Below are experts of layer 3 (counted from 0) of a mixture-of-experts language model. Rows are named router (the router's row for the expert), up (a neuron's input weights, with its number), down (a neuron's output weights, with its number) and show model dimensions 0-127. Each number is 500 + 40 x the weight over its row's rms, rounded and kept within 0 to 999. Numbers have three digits each.
Before each expert's rows: a language model's description of what the expert responds to; "comes before" lists some tokens at least twice as common just after its tokens as in all text. This comes from a sample of Wikipedia text that the model never trained on. Tokens count by the router's weight.

# expert 0
Verb complements, phrasal particles. Words completing a verb phrase after to, such as take back, take up, took place, plus dates and numbers in tables.
comes before: "| ", "to ", "the ", "of ", "in ", "a "
router:454585476481537425481491491486555533494476458477478550509487489456441527488577527489567540476443541518478491562520424519492436506533469532456506446446387496404544494491554489508496449506519526439462533473507497398506510523547563453463486540493508545503462479473480378488469441501524507504452463552508466504467495488433493479511507512561449487466551511527509553511561524451477476515560
up0:523556544438522430453467491481522504473529519493476525579534422559457531482532474485503457455435521537460473466528451470499464525527395478447542461494417535513546540494546502491473469539455460452533536509471595429498478531537491454550462568500531517496518416508446424480460476452466526518477421524492526447479465453475461508530517547539506480495498512449474496449574455498514485412504
down0:479566469585464557569523468462576505442512442498474503544567480471503543518460386484484533485502429550476482543508390560581495511485463455455498487490561504435558519459502571507484577434491528500591507441542468530495519495529495522535503517460467504463485508488537461492443480564529474517465476497507508464475473474454533530498485480522536509514549489455534518483523506390514562474496
up1:462485507481513441502461443478508559530442476554498517495476506467513467527467496580548486498496523509479509511555500640522487491569505532531630505515475515483514528531507419532433510504609517470535478445491462448525535519524572465480564544523571519529515465512442443474429484479469566453454472455526444490489504491486494511480545460544472430458559556523510493520519516446531527521457
down1:489459539528491471542558518456482526482456438505551536522500481573491460457459417561521525518483571519495559453450490475565518552493506516529561444516514523559465522494428539436528494501528472482570526565463452483456472521565490486479554556449471466516425498482496482514471535481396501493485465409500477502509523460486530470539500441544565472539582444514510536588551466484469461536534
up2:441516471509536444513481497392537503456473495491476545517467494520508594486524493530530555512449485501438493569516441505460534535536436563476517475521443526438559500458543492442445455515507549455506483473527575502458511534514535522497482552459420556486529484455412419541461470480525448551432532558463483495420548531497478461468528516545499501536517498509545591468551482490453491501541
down2:480455503497519504457552553438488537496501525481509501476491487517519456580471543517467555513550469470558435477467476377536542550526550524531469498485517498563477568521505480495530505530507476484445481465446491518421475459388435484448523442499388452466521415545527516469515538476415528450467506541468479504559561540525477446426508536505469515514511581493497526484493508514501479513551
up3:464506482478482469484493420496564500481422486533496533490481494432491519491471452540556554496466511558403452521550413528519430534515382489508511503481477506473608402500490513473512549483476518480607502510486529464532530531515492488478480516444584534475490499543482464438472524492544485563451444562540449446457508530444509463506510459524495539515461517551502520510545477509505427524546
down3:499533533455473479539527490564456482445499462522485459503490548469520554519514588499496472395595525432509467605549568553497548466469495527505483497518533533475467528535516514403445479445504505523548452515510598536487440500525514541533480447484469527494456526443525572506502432548589566516492545502514541543487524509507522493507473476523507530555504426517509510442493476541504530463575
up4:448497491481597463456495498416523508520393534513494496511523453468467524569453553497473561505534535498484507474472519482488446474499540420472527489539518504505494467541555483475466558561535466448500550498526551462435507510502465552522474505488517479441419504449539414425499444548520514471445655541552502488462485490495561488482476472499518509519475440514510451436541500467462510527522
down4:431468492460625560431512464493487503489486520525466488548526477439487466531507517540584500464487544523513492448420492416452483520437496467573541466506506501488487475456470528414461454523498488501525498481443436500468549491502473508502414473476474514474519448514512488441457427514511506476509500484484427535478549498508548505493544464409544517550449463507473580459485498480423408539541
up5:465535511512499428494472617558445584485478457517459521473564515551543493516556528496448479501454507495524562491490450544502507484496549511479491508436448467532546505508480468490516500507515515504521549497527493528448435544442499466444445606577520521460474511588463523497558589474552544510515505593456521471542519426479526480517441549531511471551476438467502479520511469519505487515591
down5:600404477467456482502446525515532493491537452457475552523482509456501456467561488480517440561426489561455500493498422469532489527550574518477497465531513547555463519538544504407533493476458482536540474544455494515494497519586567455480536416498496532547513499524544500517469514536513547480540505484469503538560481487574534508509473496510577516527451534427460510578555544470481495579536
up6:481539455495502467471491387471521523536510556507502497540534504528470533547494552531550567464492531554586497521547418537474502538514530523415501520427474426437538522525506493541504499499553486462562470504476540451502441456531526511538454499493499450498500461478468482511474435479506585530507516525535389559475403459449510412522481520455408479503502484484544535491561503537507518500521
down6:534462493502545485538486489592477444507510404534522515489545482416523492418585430438461522529500449494524520462522534571490472486526512515484483544503483485525581454463509501556519530551518571533507479514504559460555475498505486502522494493536556492542504550500513482483434556471507500513468521454493495618528520499537536502553516492410577419438486499535526520558571478436463543539486
up7:514539503498525544481418508498563534484465429484462573554504512524493545518594516485522534453510519503559435566494482491499393459481480470401507499488468588497467498520473480476447464462492602477510528472530567539552465510531563483491437540514514470477497527470500509420527470506555494461485441558533466395472511519455534466523495492528438503514517567507541502531484522515566430503478
down7:426474492432403508420509517532472494430511567481479441536513539503495512472529481522516596579501570475517518502433456533554464477583518454490441553462500517492492500584498482458529495528562495542477454527449401530489497518473497551486540533456529489453515486567506493434468482471489554503483425514531509481458492493499424468527421563486483535475444449529507505491462482502470514537434
up8:502476526508525521525474513437478527444449425472501517553571468512489494524509509516497539392427511494520478533533484507521498483495568495493519437476495585514572493509511442465461439457495541434476570443518534423532518507495549494404510550518482499497462515560496424450540493517528455498457526461423424490538415474521520445519469541530439560499502546465514510468529503477508500418580
down8:512522464487465540489413483537454493472445549523462460518500492461534511454401547397512512502542514581550484555540537562473555527496438421497563435510539495489413452442470520515483416467518435495503519454469517459489508556519512513490531520494465532496442487501439556588516543551514437516514514517463548471513490504456490537501466546487526531601496517505574532497458528482457498479484
up9:550495465498471484515494449536479507561515483507551510444466471440558514520471499476567542510542466506366482428506501548486494491496478464405538471499486508406548500514519484521515485531512502419489545467464495519416527519449478518469550442499571509512503483462466491477441527488533546545470518463498399443447386519424480526475511458518487514513542484484542559457481472464492568550458
down9:492518451538495487468561473425537521485512580507448504490448515503452537536526471499487475510462495550456464522496555555503450518504452531453509570465498533425488522487453571476417503527449528502492489540494537494508450505529551518499460466429513452562562491465560517516440436501471489478508494475517509548509471529471445452511435375532414509411508502477509393517498437486490432542497
up10:506500447439568451547508504469541495475459473494446497500554561507456600560530451511517487516474468450503553505547467520491507530565530523509509509485526503494526481518492519395392478473544527507511452508534469443475545502565428497462491513509534508530561500460474438434505535447458514497493445545529558517548620480504491539522525484489493508484590489456495576543468428427477522451512
down10:488566517556524524545506482479497471540534529482530505489492497578427526556564533471443425538445576524484533524482516498512509521550498527507462537434575539475538469545492502499465503510474484498529403444471491442473412501462505467480530541515502544443502504457476479409516512536495524544509517473572431428472540513444499437548590444507519511410469499538508467483493503449483486413448
up11:482534552525504454473394583483476546499510442429465479447479502493487466467567474524536519510486499528461553537520510471452508529487472490502555467508537492532512501545500514516555494541562544426508529428515548505451576518494500476480459483450551432439558427483478459486487507431591513548460494455451461513486548489473505432562500487475438528451507415474502526499625469495474508493535
down11:464536531478552525482408506490526478481469465463513466517574496510549458443417455537415528498465519471522500506547503480535513454443511493498458504459468485482476504467558481566529512519538440462491547555462492494486587547492516505443581502551479418445455501482543558581569536512563547528528477517466519481491428473463513569495443486517516441489567451432529483462479454489505528439438
up12:505520481493481430522434461468509527559495414528523529502402495584479570490516541530587626565471553569441464558472513513460519531502504525502538475495467551419523539508530522469453509464482499517445447452482552532529511536531497457484441489523550552521550510552515444544531437514494511408501518583461527548503557499504541473538503523470464517524456497515512539508481537483533497486539
down12:490476488466496484477473442399444529532518514561504499470540460579457532569560437451476479479442488505507463473526498538545496458402510546535501495496546593487449639547481487519583586535491581557493496479529546473517489491471537529550418508504514548551492498502454525509532459539469478549516506543483444564468452490517512472501498471517512490454519514483544494534545482566520512472499
up13:481514440456523485525468409507522444536460471468490520451504540489523475500579472468524520540480475472482517471455517554552495549510528426475511439462466489498532485467555445518457518526499448544490608486537426428518520467520570517513545497525469452543484484477417422478530491509545464504504445444563489462455458451407479540519567485539468495446539445558501468537593530526485511486463
down13:522568542515530550404469458501594540462482495489482467440511492461485486504452496528489543469472486516527453519492574512490514509518548527444478454520540518490489534545503540538522418509509528462443446499470481501523521497518530509478505461481521473495531512574539545441524440483584479493414547568453552487464493628453478526444465581482482551548513491556527574469410499480495517474445
up14:494562470476525501499511502516531576530439493517468516477558501461437444504485514543548589585464586511540527501570510469466506526458489531455535569444471536478518529514567446532498507518518512515490418484451524441426506442468538458512504538540504555528514467445472459490466481443440485495474477524508461553528387481452487526450517453503488434489554575582490514516469516460467458469450
down14:507456452493505517562534499462495483455435574505462431454492452487582479521495536486533520479503505531550450494493527502535527539416492556540469425452564504450503454510467448580549498518494449504486471481496502428539570498479522461500526454454518549512551503471520474492565555488506499458440471538513506415501517529487473477462469563443398535603467450489516479448504491439573503491560
up15:462551458498483450525489482453461532489527527498539475524488400530501544494512482457439497439500554465480514475477526537453549467476472572449486410470413480470527507535509477512455444540459454529498483466536540432387493525536524552534465533537467511492468470459445432509585410490484455508436519562474485502529526518531496468506460527571454522451466474448500430547535492497511521512583
down15:544499609645508446526500473610466489544459527522457509534515546469505556412482456507541438536489556564478487521548523559475603544503539535462498449517486476570431455480509439503468559466459454485512547517452477502437424519469454508528429488482460578539509514535488489528486483535481484496492500486482491543524474477492536490504495486496475507523499484512509464579494526480467495494446
up16:440433523488551432525514486532547522490539526568455494453473514454494552462443559544514556453451501473503467541542523527494515484557508512413520481499532440555499457559482449474521486432443527466470463522424510460450458480554505433486501500482554499492506534517451497492431447457506489489540418548469435453476501451445520435488518529569480531471493560475487549517569597539472557490483
down16:522530551475465485488474474546484469452591513533468488525506523577464476534552496440466572504506471492597508557513492497514412530443470482546497555391584450456504442516472487549536551440514570558467512477544508533457511487500491476544436509560489488503442492470489471473470472427484534511539523452460439477480486535495516569482483518500476536448487528513488507492509556463490512392581
up17:488559522505493458521486562450522577481502448534492513514483486470490508526515562508524556463471554541541540547501486519506503492522549451542540556416410448413630543508512538499480476511535505537504537517515391496431554530424511473488536540555500501519510478496543421509484488421535476454452589507475478502522434459455460464516467523518530504496547483476535548506491457494422493530502
down17:479527484523529525450561501532494502457510525470512482510478520511509472534453544504502501466456464539497464528602473564530472463453470520567549516478429556446506454446563502433486489531491489485503531463595534484500542571503501547462520578531500420558493454515454520489462480519484456528435567542560537547456498449589436536402482474431474495482511475514516559467434461500494561513470
up18:458478472509543505503464494513483523538445516503477611547438457542546539531485513426605528535498478486450573520516514572559567499540573494469537521499481466482526508502565469510458430525554544450466548490531428499523511515492530452510468468512458513514443508447502421448525461466442576458492502557538494484514457498458475414498520475479513470517455502472402494547498526477491537452572
down18:524546480547486499567522543530489458532455438463528564484550490521491513524560472519483457534491423465523534481548441474539448466504551510519492497450487466481572511444459463480532518484507518487486481555573553565552507469393464481459471515484478637480506487400484461487498495503451565499557540491485476463548539522531521487502471579553509490473487590467452468552479549566506495494469
up19:484575484467564419495502428468546426509504429432431537463446467498408567475517492491544479489489487516526508583501507520499421479586482490451536464518495450491535491471533500495505492538545448492465552441456550448532468562534567446524490498498545536457481521543463429488446459487582445493551481587432511464529456493523518494534545514505533484493504495504516489513507451475529546518564
down19:536440553505520531534516430514501555487545540588437485480440487496446523485576556516548416401511455463496467529497541458494546540469492483459485458522488524448526529477420551507438465544510531585497511455427541451475556564566520544514524445553531496540540511547469489523512459540496483516469489551468542516471466486559477435477506498515455479587489474539522458477473551518534445525519
up20:479502582557505442425445473529619575520567454449563535454517462466500487514545459590522541439451496493477512516508392531468460436473533515469491471474490476485523525518489513479558511467527526469525468509513504415520529498484545456470556522546490520434495498551492443481461579536476535520471477479495514461460520524434491469482445446497435511545475461467503572560495499509560504508453
down20:528474527511499486486580438419500483505495567494538461538429500474485506477582441428469493449474478417536599502407529491532464501503499571484532446435562554479533454533435504417490535516500509467519506463529536502538479513537544431510488499462525490453534485514452492505456490551451518463535490503542479501556550520505515438455537519593489463497510604454486482548511471503510547460526
up21:514590447553527421487456510475484426463545463453494520469496449464441492494512460547509485528445490496484535469524454483489433572469497487503530503507452502437501503467554477496501450457473467513511498480519459504527563492512538519475473529559550521604536519503416468455462493437546476514514387472507558491470477435468446414442416488475447496459513585497488502488553545478450513459529
down21:504536550486573529493508463575521480486524566450531503470469507503556481466487514440426548538529546542546459461533471569478549512471463488450556508488413559458541484490490483535470494551526496532458499486538525466480469524539519546530481466489468530561501536547505521458432535550506483494448520431505456528475566517481473468512547500426538503472508409465501506473498492621458631547520
up22:501530526512453507521598476519581503477474537515545565428434520542478546494482612563500504532475519505374507519465506554527530494528453525479534437492535452420446462528538427502502505475608561481537498472461468486525539538576503472422502455488546527481459500520523461499475464473503510495472518476530574440507531487490526472521497468489520486462499575462553543511529521502526540483566
down22:464473504573501526551476539513516498571509508564450482515547499463599452524489394466565522567422471537492565503518566464456559527574522521506475522507502468501500516482451421578474496493491481494446526510458481505480553463491472521514493468485529495463482482600581542534524482499546450479559483489547511518426440508485477595427542499534480490510476537517462550553484478433536483490517
up23:470572514520554455517488491427505507503570497489516570526453479441419516464530529554495522487453493489483441525521454531503462503522461471480523517499447525428483537519498500515448431525461457472478463500489477432552563549481527504433609601547561515475531480482435470601484474606490520533449521524583512490524508486483475529475510479487477498532448524472518541448527489484426531465554
down23:609468523462493551593492546561515519515452469499513462502549509482510499425513516556558458435482497508404539456480542470495490527527495522460444508561482530530471446511442486504513467481492520442495577492504509495617505526468483462522482489387475525466536490502467532536523588523478512490522474417490496494507446504532506524580491498476541512528473452447482475516558524538578471456421
up24:538491486554518468485488487543523510475483452519521523528477545494530536517542567506413503423496497498472511556482471527590466491472478531410493473501426493459464488540516488493477486489532620499479585555517523440554431468520523476434486489518520558459467516442497487487564489492476481445482519607518448507580497445487520573500446484510448545447532530485463486510562491493509408523568
down24:510446541485562439507514481481433497412511545446525515487492520498454492514491519536580481487506488534468490509508488450449540485553443539488503450536518506478460461429485505572453470493377464472496498566504515528461460500496513483580502473460509484601481412459569539443530478434505510492481472575407529487524555512582563487428530533518489529543539536542540484489505504504457469498526
up25:460497562498515446533443540521480574486505428570510521517510550485453496535529548423546527502403495521490547531484479570519464489454541513501435494437465465440549489540476453469516463506521565513476605539500460528565505488503555499447484510564515548471470429540450412511492507541516535457579488521443498478493546489392493497505493462489506491513479436511493519586507547508478492526456
down25:577577464474509491485512564514548522521533490451510472583543480524514502504498574493472495512523530507506459535521511456490468508535487545551410492500463506513509556527516496529573478432487548474457465524535469550482571514553547468498526482561539472527566514480565576487552478499535505464514523477511486524457597593437557530561455456464463526465550511435436447581540551478520469487542
up26:523548483451503532525542419470506555554462468551556523484422494497445578506544476467533458510469499492537468523479488532496475520507447516460510456472483530394518507560455460511485480549497538449509484416521563422514434485484533468475544482510472469559470546582356516493456483501493433470487551507508427483490461513486497473531438469499485572487527565457512478506545553462475473482473
down26:454522435493512500496501536503445490454484504503564540464541477510501493408549497570502460495479476488449470491474467402545448461508480440550531458534511457529530490490430476558440416477457465494590472510490463507530508430541447538500501505451505451513435460482459499463578538469494500506466596519570506444556471459502481500504501583459483514532492497458496454568541415535474490522435
up27:470532469424520445476504463499481478549488492454445580559494505473536466490526473448488488469533538501431542530545485507496510526500451514441497486555459548513469551520480516401574476525479492539473463429427501452476544498504559454467424538435533494460472525490472374479538492434597486478460491502557539508519406482491509457491546437555551532466475532508501508517546517516482534519551
down27:455554511484498461531549487514498486505555428453452550507450499502521531556492485515492468536505579461511482529498487563499495535577489446518516488547517508609408543493534561525512445469455507502516468508513487548504462484593523445528482466372486505519496509521441505477421446488558474526549530500513518550430428521565470467537478467470544502433499477557483463448573511559536492528504
up28:503477454496471475481501416428541495462522481563508523460483502492556540513596532442513602487507521561468502517497520505484523522472537530465565456397535486479564453516562514526506455446521468529497516487558495478468547530503462574418513506513467477587552485548455525536426504511536453432560543507470452510487495566498500461512512544497517462467519464511445492463550444555513550415476
down28:453483450461461474518464522502459475466530484482530532511480506546487487465507524512504493595594450484542488442520555480554557548482512502491521580513495504596416467501550452512565473417492488473491519470488419510541516417496513580489512526476505478488558472574493482567572521515476539484525495533478438475438550489455546564452459547476535491515520470422445465467435470530486515507560
up29:471563461460492438482409489531432465465476442509526566518557505485511490470530527471539533443499542545414529508540473537466420454580468541470534492509530479478478500464564526531494518508522530437528531526514511448539474553491503529519434568494452518575501469493530425505542467497460423548457512564527552562472465471492495538527490539534428498513472529520544537501552517534541414435563
down29:497490495448514545567486517523563516449517503448569512502548484506409472493517584565482538481456422514528477493408505451558523536476484481535418474507521453452499507501446467521554491504511494458487482515437495525594531554451469428478482426488540500488522482487527514489539537551396544469434492512463493561530552592546461539546481530518460478479509502505463577479492544481565496478502
up30:501445551471525494476490419474468597520526497528496552457472466472393501532526460496509563558493559534480442490506444542537465510503496490423551507467506397429546532512499475543496441549506528490455489488539528389532536537524431469457503527494537584531437492502528593498473506518441455507482494502495492526500472448484441494490469527550508515487548514447517510542502561474538423540526
down30:494500561506496569409485502476483473540487527558456492486528513450479493538472524491529493488534494451465464480455507551459548516472488505539494443454511461527511562525455526477508513532497450513505486559608507467428555563461492533487593542526464501544515571464583524464474446533579497502487436534439440564444491564488504504479539521456508535549480428546529499470506544535581441528574
up31:525537469452571465526515489515483513507470504485547597543514483551546508548539457511522597391494596494467532550458475543465454478453428457440498484510486512507514479474534469481448482470567488436494500462467492393434467548409470486519446529540407531595550491499471415486444494471514501535492494526535486478513475510457497490460526490490483463491516479554489518487510524486524542453534
down31:524469438550457479477521461412587552552511574484481440512536489439562517581518554515483517473499435502545531571469485533450514508479470474505451476520447563498467450478526521465458471494479568470483556490513565518419490481486431473498483492494476522464520580499484471522578522470533497529452461506513456370512510468461517435525530514464479490518606499530523536451520502538535487526509